config = dict(
    hidden_size=128,
    experts_per_token=8,
    moe_layers=[0, 1, 2, 3, 4, 5, 6, 7],
    router_score='softmax',
    balance_bias=False,
    router_logit_norm=1.0,
    lr_router=0.00198,
    vocab_size=8192,
    norm_eps=1e-05,
    beta2=0.99,
    max_grad_norm=0.5,
    max_seq_len=1024,
    max_steps=5544,
    dataset='wikipedia_en',
)
Below are experts of layer 4 (counted from 0) of a mixture-of-experts language model. Rows are named router (the router's row for the expert), gate (a neuron's input weights, with its number), up (a neuron's input weights, with its number), down (a neuron's output weights, with its number) and show model dimensions 0-127. Each number is 500 + 40 x the weight over its row's rms, rounded and kept within 0 to 999. Numbers have three digits each.
Before each expert's rows: "comes before" lists some tokens at least twice as common just after its tokens as in all text. This comes from a sample of Wikipedia text that the model never trained on. Tokens count by the router's weight.

# expert 59
comes before: "20", "19", ",", "18", "–", "\n"
router:455532473510425537467509523473451492518458420533429531555499522533476495460515510490485498484451501521472541564510461483474490543527532455495492409489482452572428486474484544567496537590522494456489515506516441571566491489519503462411524459545551532573439438475510501553539485470488486502508490596543555485581487533526507564610528482495469517546525485459449524472473458481531481531527
gate0:491549474396504497483508459562484521550469501514478417510456513508540479567505514507461471479611486489498460424482499486489488460493522568471434436560496473482443501531487471496513504484558501475442476494524485514492484517505501503609438481484493477505452523447601501476508510480493660486518557509461506505477473477523444517517517540574560519554523546557485482558502489525528453548444
up0:486508509499501513525505508455551509484598465430530566470564513471462452421464545533524504553432512502436542598476506532544465535543486405532517584509499543524492510397561537472473495536474481471523488510495530509561525481500525518393495524525483533488541463530449449474560502512516478525474453492518499498480549511509559528475407432479468517438477451498510481477558517449461558440507
down0:526561521501458551446429512514518496500468481473440560547493444400509520488410476449502462441574509466539531444432515479465552567481469574530538431509494497477474507545467453534514651476509550511499502484508466479432481510453471485551491518451435517463499467509442528484488494503426513421541500495493517544503484505489465461465577448523541461461520471558508498506457553482498491491514
gate1:499433468522543540523512541518440498560451449578424565529563451562480573489431485464511508519467509463512523532576580493515526543497511518541565467446491442546468482430558441464495508555500492514496567497384517533526475472515558525492533479516474488505458478538532474459520464467544498461531495600545496468500478502565528525524482421511490486496531397510514510498552506466488501507541
up1:546530487491489502525512522543559503506522470387487495515466493486458411435541536526523589532534521534450451503481452508464490427459509511486419513527546507454557479562476495541429463492497513476518434511548480516432497498506460474531552492403488525486533461489534526501504502555486513546398434473462482517466432583480505443472460539470408491533505485468414490503517423515539513500489
down1:452462477470479395512550482509449483489453571498556493507563576488539502568455421513475474552496520459473525455500476509479554422521544556495612517484505544470472519517459497408470498437538537533538459466505477485484430534479519572514467496456472453500490490544472484483414525463508505454489476499475557504474469502470467423468492504482489374518461512562512447500488528558521460508493
gate2:519495480472486450540457561491538522447475518481516476528556485488515438492505596550521530456485535531439498501461506470468502483459463563487513580555502525552499535517496463529467522510502536431529475578504489532461429539445562478488499481530550505538470527466414463564558507446506527521522379468453494460494436547490477490544537511408441517482486456530479531479610494501436444510462
up2:449495559511518532493559529477494444513559425464518531463448492468545522446454495460532483575521495473469584500471494540531493488500611449511528440473526542538474528488559470471539468494416430495453439454527509513568554461592412510449542548469483500545527483487499538427521473518540536473515524516461495523460494568474543472459457463538464516468517473490531483472433512451518523468582
down2:508572583532558505471490566488491497495445576488540545520489569431535512514450464464538490578460546492510497577488563519495506433527491504497516457527538498480482448547507469495483525523534507438552465454522389459561525493471480538434446534498456479514529524521456438500540552521557479489522535490495501424487462566481492539450487494443436442460460501508515466513532439457565428441475
gate3:405526474486568484532545484470479426515494502575482585515501504474542506538452507497526503404463530466452555549470479448505551565436383468519589524560542530520535536515563510526504519526525567489535529475452525542482435518521455514506528506561497480471454440442459518580496439486501494494471432446504466542457545545491494535543525496470457464514502534530474522481489422522511489463500
up3:474526478606472518460496599474410554517429515511541513543542458480533525480427512425507411467469476451545527524492526551514488502515451475495498508544435491501506525495572520531457548491501566393514534544492466546460452502510513519486477541538534555553497511555466496535528544495426471521522475543513546432462501463545414522522571453463549502469488567459489506465491540513522456499502
down3:563504472546520508477515449525480448501508509540473558551471508503420543527538512553523484479512520487544403546485516517546498522457582476456473495561463489465566439493537501522483535509451432451481496456463546475447558505538510448549520519537559513453548600480494529494535478567496439564463583471512515421543530510444448492510518479460545528546518470486552513490586476438489581488497
gate4:510526460456475564503463546539487568537545527538479499509575510500537552552524565520487366566512449474508601506524506585502561492529509462542498494535534479514549493484508510503507510471475540510479562539485455498491431505560483499523436446520521517506492461501500385540475461539587489472559505521477420543545569554474531520541459565554497474509507511522508470466471515508484493423535
up4:523526495462501537478444496524491495548491412530479469477548555574571493515590514500492539460548498514487513496534471495517542603476512485538465452536482422586585530442495489530495482498490536562482520514483463571505424553553511481495457488426490494446486443539505541502486412495569474448467476517492475530549497464488526461522485579438550544465462522564434512490444463548466494457486
down4:531516505572441411519436476561482491481466507455506521531498453539486478496490491468487516448505487491560533493543483445544470496593527493501490525507434476429571476487430495519533490457539527528451501505514457510476451538532585549566463456469443482451435514547528552512440542453389427456475538508450551420468473506504564534468465499518514494503493546523541513507588459488481538458515
gate5:431563486441474562483517461441471470498551416504467561535489460451454513535471570531492524448519560535481593504506430500480544548590532499483540550518497528528539547479486471450554470532520508476470507556534439548558435556479451529490518568520488508487504449486463536540524423484523460423516501559548470464474572534485498494537438483505512525518528498506459510505473563456449582496517
up5:569428538519527513486477574389474512506433511476475498462555515521515491512450565465453506457536485502553517455530520520499463413523520482489426450518518516510529469568533426454519522488495463448544442592524463495510554561494539504443443529402452527543459469506498475466534563487515491511558551569505447529453489569530518478512543536455488524532495432511466545497456527495453463476479
down5:521503524450519568507504435474507477501546494516554466521487524473458477544502491533444515591477447501487450588494472455505521464521539496520470509526562613472592487488526609497520472465552463494543413553555481522440558522419462462481533560509519475465510534416508496502498476503465466517480526522556507480567517501533439531498426505526495531521459549514524525516605499540517504501439
gate6:535473516557480497483489466457426429512525401514470567516514524446508539499468513432506548486491529461491522529537564495491496524514530510585587446411561492533477457576485505524507493514485451526408460453506573531558508568421517514438473488480534509537491479503392510525499521452501478480517458501552524501532568497446559497533504456531502465560465508484503532501455508478522521410551
up6:463473492507548523503517418508541563471511531468532587543465462519435467506563467524506431505447403524559480502475488531506488494497524573510506574513447532473500540435507517482452481513400508519546513488496482481534496486519554472536534528517526474480576535524532542485517443514426482479431542415449517462492420505509514467481526547494563522472598543497535441508568478427457455490476
down6:378519524550518442516531530523449541517462492499521570539464508514522527444527523480549465436531536502477515427525499511429532520551469484497563504458415503514472494515540468447515538512530573533422457469450430521481549559556575515436509472551502537592454454462493483491497507487508566503559520448544537513457480428457487547518481512531507467467480507529536467467491442539489556546551
gate7:525534454407454502541498545517441480500487439492489472484473490463498514484485419543557472447547481562491519487516540504503496454563501474514531538493550469495439515557465518532598582546468523467489491557509426512533442564480485491559503508592514529493509518450386519512545512496492479490471538518456506445500429565483440473525524498514467477496567503505528566538540490447391459517455
up7:568420498526485513509437559538488544440470572578528508535537528567486579536514481505454496468522499464507403445535477504477506503475541451480556475467472505508441458474434411535478491498431512520570560590494474472430541535522486453500438484522479448463512490546490497530521512446525529487463540568504490512545454460527581442501442463476485529474505541461524485463534457541497473449543
down7:498466501494504532573498416540488457525482467546529431493537479580520497484558464457505508494509464485639514452528460511505571501510513450586548495523510500479575531445580572446525452506523531466484413556498512463453510463477479545419512564530534422543502460500506516496458517495531530507519522501497524560448495512514574503494499512501571563556544518490480488489470510523494582440475
gate8:465503527554487405477491489489484440497529565528562486429473452505528511423529525503450477531581586454541493539440464484506469472458504527481460520420454480514520446571529473517476497427497518435495551605455475549601535548493483525455507533552577491489478494481517505500576431482537463472561540511515547496524443538502504419501544475477504509504534514460472531539514527462472465485474
up8:471487552485468458470512492513529500464449545538481465483428530542542453556546485538497514493596563497552434546455451476435516530486519506447500501527479483505554464598536519574516487528535536503526548508538450537511506541565483485513566538551512463437493435469517495541490440498466440477484480549524542523511503632512501434520603523464497536479530561485469512511465458437452490490451
down8:542564471398462497485514478520498519471473484550481466487542565540557492485508518558618497506529563519477489558500445436489518364500535553484500562518448527436486491475531523496508505478532567493522528556516464518498498464454547537539520478484518548538547527528548422468543529494494538529540501503460481470527495502531480516529459514493498506564479528491429420465513392580488539565525
gate9:538509511493482418470493416553511485521472530479507490484462529543509476456515562474575480495533540523550511549440492489515543480460468530579541524586454484482528441572438519497505506527541535491501504535452436521422536587491549528612572498539525494432521503512518528515473474517507432504574509504442483502513441530533504493528406516521542499506481523504514508487606480495419479480432
up9:524510510519469466537540529499524520558523445510544506468495491488516474419515491510461548524559513516485510468475489431520537517591525507461510507544484507535472553444527495450490508467539508492413490511466518446533467456465489631425472558488482540482528486605569437470481498505550468536477469538496515516473536412515558489478489465486512537488498411517466446465546574460494616528550
down9:486520462461462541453417505523507460488498552481513509515516434420535532503546475474580504517533534388486502519447528552467487572563495490452526462523439513507495456573484499539499523551469489476457467458513464493500472547584518411492542511498468504566488476491349518513553455525477508483452530436496484490564533486499489535470568501502402483511488495506559529483505504482524459572508
gate10:468460477499521534524456438494467555447403509565484528488481496490475520569539490555474467533528538475489470395485468477430565561544489462465515512517520552392484493508478512537483478532405452489487543524524481407490476574472549428496467571522497468466491561513550489502585488547536512417474453524500486462469499525532475539509533447505507475526537537492475481550445474444511465444504
up10:549521544504491558497500533455517564522522495503471459530577467480535524455452521419535489580432467470474518549442582527521465487413465486545464505422571535523532462476517519479535531488531529429526414431503523503414542430437482485504505467489501505552492483444465510524479540527527517486515518482516514555485491561530530508502563560526476575476481474525507562581545498513544436561526
down10:484462493510527485396467477520505475468599433480535496498506539453508511454496587468505510541472550482491452484504478460537532558487489549561503441526518521529481457524522434519521607472499495444467460462440516542503553472509497503483544419422478554480510438468444519497472461439494503499455518426530441534574463495484446460417530466525391507467506530518495546513514523526487515505576
gate11:460480506443557497561504464486447456519431495493477491498493461509480493549517474513514478495469424457460506505578618552470505466490428434529511469517563532493489468487500487560557531548498459465518437459471538490476501514444497485484494481565411507415433508491483479460508502476544486409531532556499507534449513501519517529585519583532556494556461507575583533522484466477458543461455
up11:491528549514534555519503511485566534489439479483499508556544535531458484408527493561485523533458493445490501536518464527493440520467504459385547480508472506581476460546519514498480486543424427497500508474466473568508531435545495486424492437508546537534445414534466483494542517493460539502458484459461502455506484482513600461522524570464434494456538420490476504469515491430495586533465
down11:481447494487498498425480462539457522458510594518511484464444449599477611538539512523452450491543457489540442485493490511559481517549500516507440472540535460492419467537519508514543550469497453494525579555512480514470553504520514487525538504447452494471497532447589531501571533548547489535543459437555410496497570470458460459483514458578554495502519529522486449510506486555509512502542
gate12:518476538517500531474510508500496492485504444483528493487584518527415487535506501559536431475528492529560538524549459507499496482445489521443496500492522449537498454457385478487490524490445385490538499497500505459493532468424524469486460514494541473475530633444488528497510495481502481505443584527467409471539576525484569539496519563507501460450543512488490418514561467446431448474493
up12:537499510553522516532478537502498510437482493541517460567477556535526526540531503531502410423551564517553481463476418429482532524452553452504515499441473509486430515461446443481569497437409518571436515510458512525455508476550507580470478547530529442494483508495494457539487549465445474429507543496473508506540505501507573494482550588528502450483532587554501470468483454556484508493499
down12:498480509529516522567504453525514474428483495522495525510502558489522473574498479512535563442540455539532579487556483477496459390520416496553526405576460550483510431510558490549469484454506526538478527396459538424513496575394561495496529500517453479499493521516480512539488504521508451480558569475550507562443455542519504546541520475468526500545517510560546487479465476492493487496503
gate13:547511545426461501459455495434496485506527507445448482464545541486532422424486547538603587505528445535452587530501483493429523524479525522511505525552535442557414547513483481531536507524446484491425406451496533555530483470484542554468532496519539543573460501475469421518515499532501431509493513520509486441507536471494454460468473534553481453449530536513488482517503560472471540490497
up13:557444467475502439462499526445541530512607550496512487550516512491504463498471514534495412457540587548500518526434491535493468485511582435530525579490502541557518499504528502488448469472539489501512504524512524434519488462416449485491499536473455477507456555452553449468506497455464490481620440534596516486514556486517482536500460539486471504461494571474502450411491448536486456516542
down13:414558492566474481518491515530514459555471463517526504477445540536465534475496517462516450530421536459542469463522468444442511419452427464479511465529424548472579442495518494454560490494558599472498445482488469484498470492473536493482493484504488405529479488430505521493471486471488548499509481419468516482461461434551445520399531454489448550506481530473478517436530527568501558498485
gate14:513473466536476570506506440477422559460570510531569515517481508483541490492472571473471534488567500526472543509553559458538460519520511504529492491427491463461450538485489436510438475485440512453458520532504499537547530600550393471482545537499442444488565560501494487539509499444522562515519553541518488580476576536552467501517501495501489463552465514551530542452493484425520556447467
up14:499570545504545459510496513526533507521458580490441491509531537476446502519555429503520486450527531489510480476432457622461550523467483507436537508552529526491541456525471554460551535541596508542475477483512513474460562416469581576548523484500581564528459500487516459470482465532485431487529475474469515435509440462439453531466542529517551506495535494492501476554500562556470482535480
down14:504508484534511552489472547495602463500471478518542508543532488458538543477588541480555433524493532475502560501527444542540525585445454470620524553507493525472465500516465471430505606568493492533489497461505495508544504457479483497518484472476536554525395509519456529455510477468461571525525479491507486561536496557499586430450514498502478519489482451508475453509444473427451544478530
gate15:520517394428535496534518431465504504494502483514483517521453532510540463524549515522507492432499541447432483553462446459513549556468451524487644592487497495535480515475530515513508495528505500479499567476512461558571463510486497455518458446542480484492453459524473485561491431448502535484536465532555552466566557497486478462443533451479461523511510548387466430467498477537504475476518
up15:476508546554588533452510479489449519528444505550487489488521449552501486595510443380575444440458483559488527540619477443507491527457475477541536520503449474518450556478504529531508498491460461471536579496496530519478507453458469485428468529491500471542510509545483568440522498516513556469495617515496526495485528434520549528543491478465521545537497490461516451458464443503534493520514
down15:463458484501479483494564566567468457458556537525556512523461518476418530458599496567542445469427516485488500490529476579513526499508518408518508535460527509520518478454491472476537439504471432519414491494498411506589504490495544453461485485476483458497553480466485508507504433466494517510404481486547475456473576528500517534463493539394525530517489539497516486468482437420504512470450
gate16:465469492504491452494461491489421429512461431498488547476488482508450581443492465470519449533460475504451501510476463471536482589532428449451534503515532532469573524500523486519569499543444520502518493411511509507492535503513509451438579502492459531480503482568478505513423459544431513527460426477448504528512432553488511574541519551445574575509477531511544576565556491511513536471477
up16:444475556597516541595519492491471575506480539441514501500472500491514500437492515475535478520473525489466468450517551558482555517460523565523582498378510496531478494485504526497439506513472458523464501472574538456457471461443531488526487566540490537545465521516435402520498520525526482429497466454567514488545582488486561486507567449534430526483470553463498580525507510535504476510527
down16:565581442509543501522421484545513496512548497474496519458461564498547496495541548486497523464515486523507561517532554491431512497574502501522388474544473498466582419534544417520534641481521546462484443511494458524520479505536517512506492498480486548502508510462444546475553482480464496539461505488517562429502477469552493591491502485545579573453501476505464516520516486536463448486522
gate17:514489497434499541460607453502491464502501417475464559464482456489492468499473485484483585553527520509511523529622556537508500544529500489595483445529501527466430477531475476468483502516492532444545466473502520529572464475604557533488490474402523488506541492514458499527472507522517540551483544529496466526498500546481552521472459423504452446517424408557487486482477494452530536449482
up17:554510559543584485562446541419421570527474572488451462520521461479504448533517490426567464450410441493520477451457491551527452469468480534457546558481484460523585504467483518535475519528508474595510487469519486455404498479473533513514516544494484531518537519501457493454550511517490516475493553459454519546495498485461476469502512529488587482515546550504562548493456534499475464568449
down17:496557420552494490456521538534563439518504552494480554525449436503559550510515508523516521442505547515508487535509493486532545517576425510484506502504431518430506501528550444439468521508598563515465484553460462508504483487526482533472457517525559403496476447385476468559478501499513542571539515498491471501502516485513526446506540549545447475518439530514481413511550482574502486443447
gate18:520553510457461546549550467488518502514550463493457515578477468454497609461526514477511451519446462494481542524481439499541482543560537428501620543459458433569480565413551510495495499527508535477450506493499482524554416482495441507513518511568490505490556500541490548501546469462463563523459557504558532511551489454421534482455473457472469519470518479448517533469523564484489540521542
up18:498470435437550514504453523494502544422566496534473548564441501470546499527486534537474479534465539531478501566449405451551489546547553485483504506505471506550425524472489499478432467493502534484497508533489486476511444480513476517491510513535487464478531470503538484539495508533506526513502519574653442491518594410503489448451494452463486513487502454468545448443584562496531560504548
down18:512433520519461503516488435542457467515501483516507598412505551551524527410507463474542535453452542509535459461538432406544455515490521557447483526411483435564449448460460466486493483482500550513460579479449479544470512470488510509452504396487490582516509439534508507521504490502449490552493436523496480513496463462449534501464515495501476557489488533486437511529482499535568565453484
gate19:453505461518451485490456537423491566509530498546538515469488399465522537517487499477441436527462541617499511474475495546573447432539528473542418537426489508508479565422532518561529495475495483424471555567543510449477563525462466493467454491487500495513554590495569497458531509463511495484571550517544514516481546512502505539519464422491440512536495468459512532490495501529498454517542
up19:477497443530553509570448438544493502536530483559487556474515500531507481554499453545467496499455512545483462509541552507507494542485550488509514476483517484461498438555556506538499456481447559581496581499438605469465524486470428514520457545528515436503494433439560533522504471504504495474515477416523622513495501502486490470467579532462475437485560490468484522474570423567513504485551
down19:579451457465554424550468599464466509521481528477498483532538470443569431534482477515503566452507557486492464499535505565527483472501480473455501461505461528497489498481426429554461478499473455427555479516485517471499487475597536526424490439505440505557548440533509453485510516498471526532452507464502515513466413456460503526522501546537532588525559468458508438551542463484559481477528
gate20:560453497458497559565451563468494557489424513572453532512473541514573488478440475448530519537527491473526510485472511589502504590444583523468498521470513474473451477560509497449501471525424503481499507445495507500576504494603521496483438454451381521537528468522465448460506508511491565511491519502550478498526525502549457441532477546530523503482435552518529470446538539453554498510497
up20:456480543533502474443489469511497482521572498464496500490572531514439437432510571496481449523499433496474483466468473410425461482530500529526492556470498558517557557495464496490468510475543468492443369475528556516485421523476484567449528493472603510531431525503512506494479560532507487538499462462503528458515504423447466541489487488469526556561488433443452533466506547563480461478515
down20:451497530541517421453543503517493536457475572511499424562487498431524539536502445489482510537519485445522517499476473540541491508488448439528500430505544487441395607493453509472461523492588467500516503482466525463535466499477509534545447522505461507503479467560498451539525480463523449544550544414479522545456500508442496457467525484410515471499486499540487451480425529463450463389492
gate21:558463473493449415507514490502588501544475520512471488532494510508515545424510585495562392472561453460491547521428456531486562501482504474505504596574542480530474522502432439498444509492542461524465490516563542482492537438477463470540533537491502495449531498492535409479475491505509460488454474562483447504537458457488461543496390460461537531469493528486493441490557486486443530496468
up21:481473473475551523482543476539420422440522474499549480419497528479469443555522524537445518503540548549563465468565502418521554451490436567520431453529517535447543479540514508470510526486520482498522486489458456470414517611587498554526513508442463479481539491466512534520466510502569504493515536485500447546482502554508517464540547567507490452483465506542498518534481515572481564496419
down21:432548556530548538509451501453468532520499572494544463516502472482465454503575479484406549485430444567515465597542546565477456566494424517493446466526490489477534472498506581489481494518492476422525531446444497452565486451529521537420514439535515494555468471400513435519454496506509432522453524557529479498533506540530479533555480481466489480531511469494505509527477511494509491562453
gate22:467544513503492406546505448479485506525450542488463460489489517481451557520519446476479529499503499532549407374480525572506466489568594542465540498544516516497501546470499464495558547454522469510509451528534502441476493500479506562547515487499528526474490541523524462499540454445465550514549516525502458466522505520517517449494572528578549617540564539527493541509565548546427481543471
up22:453505462507459446573432477529507473492464572491472457516489559522408537495547466478464479477483477473601455442481483553481513525541488538443515564609506505515440535503423437499537506490497560532538509530501458495478487503490561534510538457492521491461482566546499489516525472461478497508507555559473448494567476489528500436534512487508568531475569582484518570440558477552437482519439
down22:506497480456509481531473446551478497511479511543478391392546523525507490512593451550547557510429494513469457588500552537468489529413519509451465532531503555452562525545492506539457435526498459488504494476429487469536502482503519487537549550546527494556463490475541472465477547499578496442527549544529483468498526490565515512476396549453439497502481516554467542476520527498449514559463
gate23:538500504553503469501534522487436424500586538565530625526501472443488514427476476430467469530498553437488497589492482510530457531483456463602523518452447518454554447557533527514446510489508566474509549484454476503580552538550407487504547520528485442489544475482458506483476500516475479468578415424520516531502459478519540504470487492509508490511495462502541493436496519499522511531513
up23:574474480563548517501504584505476405465525525546476534508547537496466484496524494484490503525520500484501463538445481515470508532478462454495472438425479596464557431628555530532434502513472574496539515490511401527483529555510428459489473433503470515513559430455423534541444551583520481514560457459517514565508491512515466517512466493507493483524489492497499534467530492496558525471504
down23:522568520527486552504517450556542515555493502500389434521571496502489486516503491526453498500482538513451434507466530567486554542469494487539454434500524512500509428491462518484490512492559480506489457450523567557489551469536546470496474490516467504488498542476556470401455512561478513569476542450503578481518526479454508521471420431455484523473586510492487540517498519414593525405516
gate24:467553493537470417520515573558564481476464545492441415497518522531484439520490507577468519476451497542457508509468422393441530438458463483459429482511521527570520500494519513491483523547601425490510444516512521492487476507556508519431488494533514520467468435487569516458465561510487508528556475557565527498497502478525458536572551488490529491534433462499497446476471451560497468471519
up24:603468501457512578580470451474411528476469458570522492506534505476465543514511462498465491476567503474516455494509570563476457571608520533542517490527486517441473545532480464525474494476497547565448537478515479516503449474394530532499500556489500510512487556476520445576458505516528472472375526527468516511515517525531486544489493570517489519522481529526474539573506470451516542564503
down24:500491474547459483500436494481452491528459446449591538494410497409446485516487468507427455528484486454510508488520560543579455530542576469486484532475509520586492487484501516524450505492499393493468525542504556517445483485545515416455492489492461516496549520492508548422549493452545484454442483499464488453495489498437465470459488475486522531540583519544553487496405587472514475511484
gate25:494473523464536494495485533497475537484467467503449553450530530522444562459487459424524537531460532524528517552480442467565490488517507474481536469471489458536418513423486435497509518531499538451484602511429415504500547444530545475453489521454526558523482505534572504379476563497508556526476500490553463540515500425559528509498427429465490475441476416511481535511489513473517539556481
up25:517580511452473476579485468494503521461475466415525542506504527510493545431506511505552477457485594516526568561464459433498502519497550455465562505453480504562426553482483480446564508509503471458430578482399416531546528511484461531474496559565522537503527476518500516547475519475453478471510509473542535482555514441514510479571553457502509493454485453500464529502600514447443510507503
down25:538508512485499609492433463465501530564552443532461547505530452545455511506592492453505437443478504575489485506489472532536520529507529495510443476454538510557497457507470507499526429589481453506477517515517530539513527419529474436486468425525549541492576524443462483469517464462486522496407528512497484394540528524486547546476498519442446563507509478466512502456525560432556476476512
gate26:428586519560531535450529469499552533523504471460437527519504504499456511549545490443537472492483472562544501532555506564476499484444464426516542476504487529518524501519474580490520477519546506560540508471531447509461628587514507461505544472492478510516543452464542524465539492557471539545504555440574546520553451510539473533529560474529565504483504535422474441476527496529522440565456
up26:425548531610538465431552523496536527478503484526446530513447477481600485520510484434578543537473560516510477540499491511444551504425454463524530468414501538475464520538517539482598483501532508557450540471470468503482551514549481496494517458470510483527542461461474490499439472542474517496552439480597482500537470551582497519468512467596465489522516500438501452471524508527537509547518
down26:455459516545511427535509414559573483520463488452541510495520522470509494500483448483504546548459494515529505507489521550489489478466529463496386516589556486483546443511529477577478470524574464513482561531510476564520476527466484495581489540572436484455492481508510507499517530516489411525561514463511524518473520559425552470495513448427520479502500505531475510543591444447541596473470
gate27:537542503538533548512533482497522502513529405548441509509527458535519473425463563529441550530495551514504539508460533478486534483518463506469413475538518486521578386489595534479477495500533527500487463518468535521480466499557446471474545472514499513480503451505505495508490536532584467541560472553493500545492512534489492515533489519489411502491540336563480521547414540499488548497529
up27:507541560487555575453538428468442584504542506541471561480559522433465472502481557533508483489496525459536524514540529624512574472529499490490506504473516498522561413433465547531500526516472487502571450517517523543568567521549494481457497541493458529503551489464488469480539451515560450507513560554465492571521568576461484539506467553496499522491479497544513491545437552474436500489488
down27:503467426478488484500542460477488552440463515480513508456494524483466426543543398556423518492502433529487452510401467513484442477519564518507468547453518500496506512533504549497487489481496509493525512552570443540428520495426489489509567541526518495495544465454492542542538495549432489487496530524471454481576586528418526542534450514533498426538508472506522454507605469567525490480445
gate28:587534573434422450487457545427526495579547398516524467485499475444529483512441477581561496449571526551427574530454481526539459493530536565506455542510547443520475542510452482545512542508535437519463519477500457513551428487402448532531492516516528529520528488476506470479500475481533440480493493517483520466489537500469443547465472466556520460481490499562489538518493534473485518450493
up28:524553575483494481530573529564389566461462443479509512502479515474525491507472473493520481547468491561463504460482535551517494469525459574467496524550486499479448481480463564505503549547489482506444533485514426543530474508586495484509486508576536527511513480506440421542542451520545478539488501524449519505509552577466420540500569498472513471494537515598510550531397552435461470506481
down28:483563490509421465488581575507517495458499516498490480476543457499481406521471533498441549433574544520387607539560571553471485519507573512454468468473459443484440511495458424514527533465486425540444528473553498557572485497488542484532501431555514555486503480512496529548512495506489493510480552576483483474552544478500497551536482504465509471505559461524507474485476541482521486521535
gate29:522448453457438539572510502447539611552562464539518517549500458518412546470521510468439457548436489493457542536443489519552533554537516498524563551508494487518563568460482500509406485542502548504504586548513541458549521420502492451525527507522480480448498511555562507498575454466469470488569459488529484505513571510469502538514445490494445469444517472473513487482499487492555479544525
up29:572506553468462468506464467466515487498542441392537447558489551490492523402534487582481478500498493476483571456526520476462497492528576484558507546469427498574439473467469508468511529510509459504448504521464443425577428459471492506487517528542512558450531518525513469493485561424480478507497521557462539529520486460516589575484468474485554554494491528488497513476433511489456490500587
down29:449579509511463520454478498489484521493531492504448465448463502438492536491514484392398457435502512545465502557507424445576452489518498487502457486498543468530467500505504461522531468515546555464462544522512539576472467535489511458595518470556455582511491561478492510497592484512526498502513516467440480469542541508470593531435530493479423512487418472493496494514528563479461455488564
gate30:538556597454442491502560486497519531463503408454513548513471459412514465463457451509506481552470456496416537487472565539511468457519474576487526519549534448481528527493429521450486608533502476536442516455502480519511509451473497494565530505531504499511488479482419440509530499520488494513507481449421522455524584497418497539483553514518461421491542454556504500522482570445466504472490
up30:524539579389389442464502523458559510577518437503471436456516457493508482493492488575517530505514542524462573511516498557511522483534492511454531494544559462583511490506440487500460542538497455492481512572486429533516464458456456528504477524571516551508484434432444470482550480502507469533489521591444485495559518542482452533520491428553507487461536481516484503550491555497462526503456
down30:476511455498474426478559569490487497519519515449471483422518466499492404514482505491448500470553509588432458511435554550506453446473568532426453521469417472536401482503480421570530519500456402526494535512582510544508461534522527497553483416526470544485529492509504493496552516526517481545472521550467507446497493462447458532553483473450471487491542506507532517493476515482531500482580
gate31:463589552476446555501492551486522461516518411478479524467476498515552507510461494439524538480501534472517475506558564479480500559513458512466512471518546487508505586490470497562496467477484498505561447467603449525495525581446512520508517504456473472508467607471408496545504548488521559542477572507469413518516516495476423453498508517500434514506570549507445531514497475519480472565406
up31:471519576522507505551436603495541433482454499568438533499454530551590492476503442473536484465472404486463504516528520415503508546453512476436524491482520479476481609516518430542507468503443473502495543488510461439455452500508453484512546464505502489489506499571448451571526519480437496444463548524410488480562487488496499454530546518466555481522576518501495535493559482512506477546480
down31:456509478454506563512539584482544530525529524511505526484549490486435490421539532537467472463465494457506483501608554543517527426429443466495517439526474559486551421528569446531522369534410471514514500464446496508495521417509469527470462445522487478500509394524470463544454507461514500502482504526491493524484485514523449454536562489499437491543486501555526509467560489485487528529505